{
  "hidden_act": "swiglu",
  "moe_layers": [2, 3, 4, 5, 6, 7, 8, 9],
  "router_z_loss": 0.001,
  "router_bias": true,
  "init_std_router": 0.0159,
  "tie_word_embeddings": true,
  "learning_rate": 0.0153
}
Below are experts of layer 7 (counted from 0) of a mixture-of-experts language model. Rows are named router (the router's row for the expert), gate (a neuron's input weights, with its number), up (a neuron's input weights, with its number), down (a neuron's output weights, with its number) and show model dimensions 384-447. Each number is 128 + 24 x the weight over its row's rms, rounded and kept within 0 to 255. Numbers have three digits each.
Before each expert's rows: "mostly gets" lists some tokens that are sent to it at least half of the time. This comes from a sample of Wikipedia text that the model never trained on.

# expert 7
mostly gets: " at", " At", "At", "nia", "ucci", "oides"
router:110168134120137177090132124113108134162083134139136136153153130108075128138123132153092154116142126115087173103123138168142116150135180118111115110097117097101163121144086169082100102145127132
gate0:145111150093130161135123163127127132098112147148145151136106146119166124116133121140108123102107104096086133140131125125119104098176158147150120139137125123122131147149168081095129143120127115
up0:139113132130126123195171165088117118138108150137116135131178151116121132142108148170173138146158125175122158132136172153141115108149149150121109150111101147125131121116105144131094158141147122
down0:135132137133158140107117150179170143107078118190151181129131141080096157161092132108160166135126109097079125129104091104075130107140092095146082148147126133086162138129101142131120140117095110
gate1:123163104132142127125083114136095170100150117078159148111149095160121129131182125126101090129139107113127111181123102103133166092132149117125144135127120135104123146143142128114114135139098111
up1:122166106143093108122138112142142159112102139100154133094126144141109114140117102156162139094104130135169125111114091129125105134085132148137133118088150128143100163123071128131173124097114150
down1:126131100128137124130127151124144141096107133096192110128087143178129121088135118126112121144139137120108124123085146100126150121075136122166160167106137179131156155110146113121171117124114121
gate2:154112120143138089065100094131158128111124127097136113145141117126121168167134142127122127119129157113136115124093100120147128116102083057132190137103127171128138126144130138084168110122142122
up2:183119108106128133145136135152145130160143125112096118154101106131149118084095142155162171148106153151164125113121152195153132172134159142163132103113114104159163126132128134142118148184109135
down2:135213106156142147126132146104129111152149167124133116120147138124141111126125127131122165130154177128116137119138173127115162147147073120165125156093142133130167112112120107097171127142132131
gate3:096135098151116125131113117106122146111158117130130153148116120147159107116162165064130141132163125092149160124163129093134159090168134100101144114130120111078104091169093099089149109158111110
up3:116148154172133154093099139121119124109153127173144113167147145136135104111130148091095131141122097092140136154143129123115140139173139134126147100121100148092085099121107098120155109141127103
down3:134119107143123123196151113157109091161119122155143088143144141101114122157148143118090124129130126147131136123140133160141157113169130155110149132111091139154124111143107148111102105123111128

# expert 17
mostly gets: " consist", " rest", " prevent", "cep", " caus", " lack"
router:099076173092148174152152115141164171123109157112117149120099103135138142143110128156141123129153143125120118121165137114137100161127110108109172155145132136116144120135102120111108145145128153
gate0:104086141108091124094146112162083139144099145120126125105108112125132136109134085123092133090117103110106122126211182190156083102154106105103173121145151158111078085127133123147112143140135123
up0:161125124163163111172136129144148127145159141115112116121132108102148056176150165122158164106141152137105102140109136118116145119121141168126079131104138112148129167112111109137135105111095072
down0:130167078127154119097146141117104129124114142131175164113128139120116104107117118087092098133110143167153135102118117137124117117140085143129144138155118118122121114141134140120111164172130163
gate1:135156119127111117128176162119136121141063143110135136132111113138165149103123120115119119159137110167098160097083133123104148119135121138092125147158162126111165140130145163125128143123149092
up1:091119148138113125121140104136132179137167155140133134111153130096104119123113145162111165137102121117156140162147103126136081138106081120197147152115103139168129131147122109127134122154113168
down1:138144109129178183153142120140087107183100120113112133109138161130109130139120128151094125136133158152168100121129049129130144131087149119096161139144091131165133122144115086090092173107106129
gate2:138121118141171121106119139133140146100142163090131189125138102157125087103110117138139117123134140145163120124118125117126135125140146102146157105114115137091129103123160151161083087127126161
up2:162126146106145111128149095173152112178084119157129123083138127157169146111130137164122138147071097167126132140123110155137093152144130145097125100144085119157167134120085168194136101168107125
down2:130116170100103143123155167123158116113142127152142144166085104134176130092145136175088118117107147108115059162132122097115151110129145151128097157161102165122114146144145098118159092181130121
gate3:155107120137112117132130100133125135133130134139140162168146169096176146114090101134139155138144106161146144108133146091127180111118137120136137126141124131124173124096131095141160163155116108
up3:102107118088132131162118060148122109108189132137138160115130098143136124139110089118144108123135093117113140113111101125129110121120134157133149125108155128114157109102172117106149106151194101
down3:119144142102147127164083114159120191111116127110157165141112130129167091048120075149141143135064142144079163140144136104121086115140105177145114151099129093122122131108114142163154104111119076

# expert 5
mostly gets: " Le", " El", " Ha", " San", " La", " Du"
router:093142169126137105107145091132150107131119133116113075178095125146116163116118080155131124108144135109142131124155131111130118133143112120131120132145075149125171105126092133132111121148111151
gate0:127105123065151039100173171121146117135081158129114156167147150137128131145122122110161151116111078148086184020122149137168131114127127136133155124110150101122132104118138103121136098119099132
up0:141117139120124112128116130117144072138117123109144084164180103149154116151123131136146115116132163124109125127124143134136115097120130140135123119119122153112129132101108175112157113153162107
down0:128154088119087140117151104082082116096140123148127115113093112135133088120137106136138161080130138140094173152148116120105111126145163109129124149140127132166135102133153092110142114111132125
gate1:137107159127128107087164126133093202118126111105137125132085131118148206150127068147094123144125143126119136151095124157121129104119145121101146115135141134115135136094149141156138159116158107
up1:115155105123126123153143142168124101124121131142142148115108137123085134140125148084119146137177147168124173120105154116108156107071114141127158119116112130106143124097097127116129137188122152
down1:105094149123171094143116129138141098118137130070119107113140087142137156162100135092080152138152160117116132130105144096135143131119121094115125100176134128078121134133148129134121156138143171
gate2:141075126167128104155110093109129121100160117124067114146090085116114103097155110127141125111140131132114147108141112145170166109158131133179114113182143157111128116131153159126119103094162148
up2:114139136054102168117118167079157188091118127098107146115147176144140110161124162154140107125118122125112117141156138118157116143135134113170110160102149142106080107172127166106120119077166116
down2:137158166158165109149126138122124165150137156162109163133141125116131135084091136140141124138157115131085128138130068120120147146196120126141144147129158160093134079152105182142153118116100128
gate3:160104181097151067106104137146150138126149110164097122131123155100104115080147144134117087109137163153125154135098125106085134149159167139140073089095157145174134110129060153131153138094147124
up3:110129057146109117092163105176096153114097133127161157128099077132150172137135119134120147117125129103093099143146147135126141161151127125133176124107130116134163142104147119111107107153124121
down3:100126110106135132115113124149125086099111130153141147121118157159109154170156097120147141146148146137140100092106142139121131119147077140087082133139090135138168139125130135115143119140131120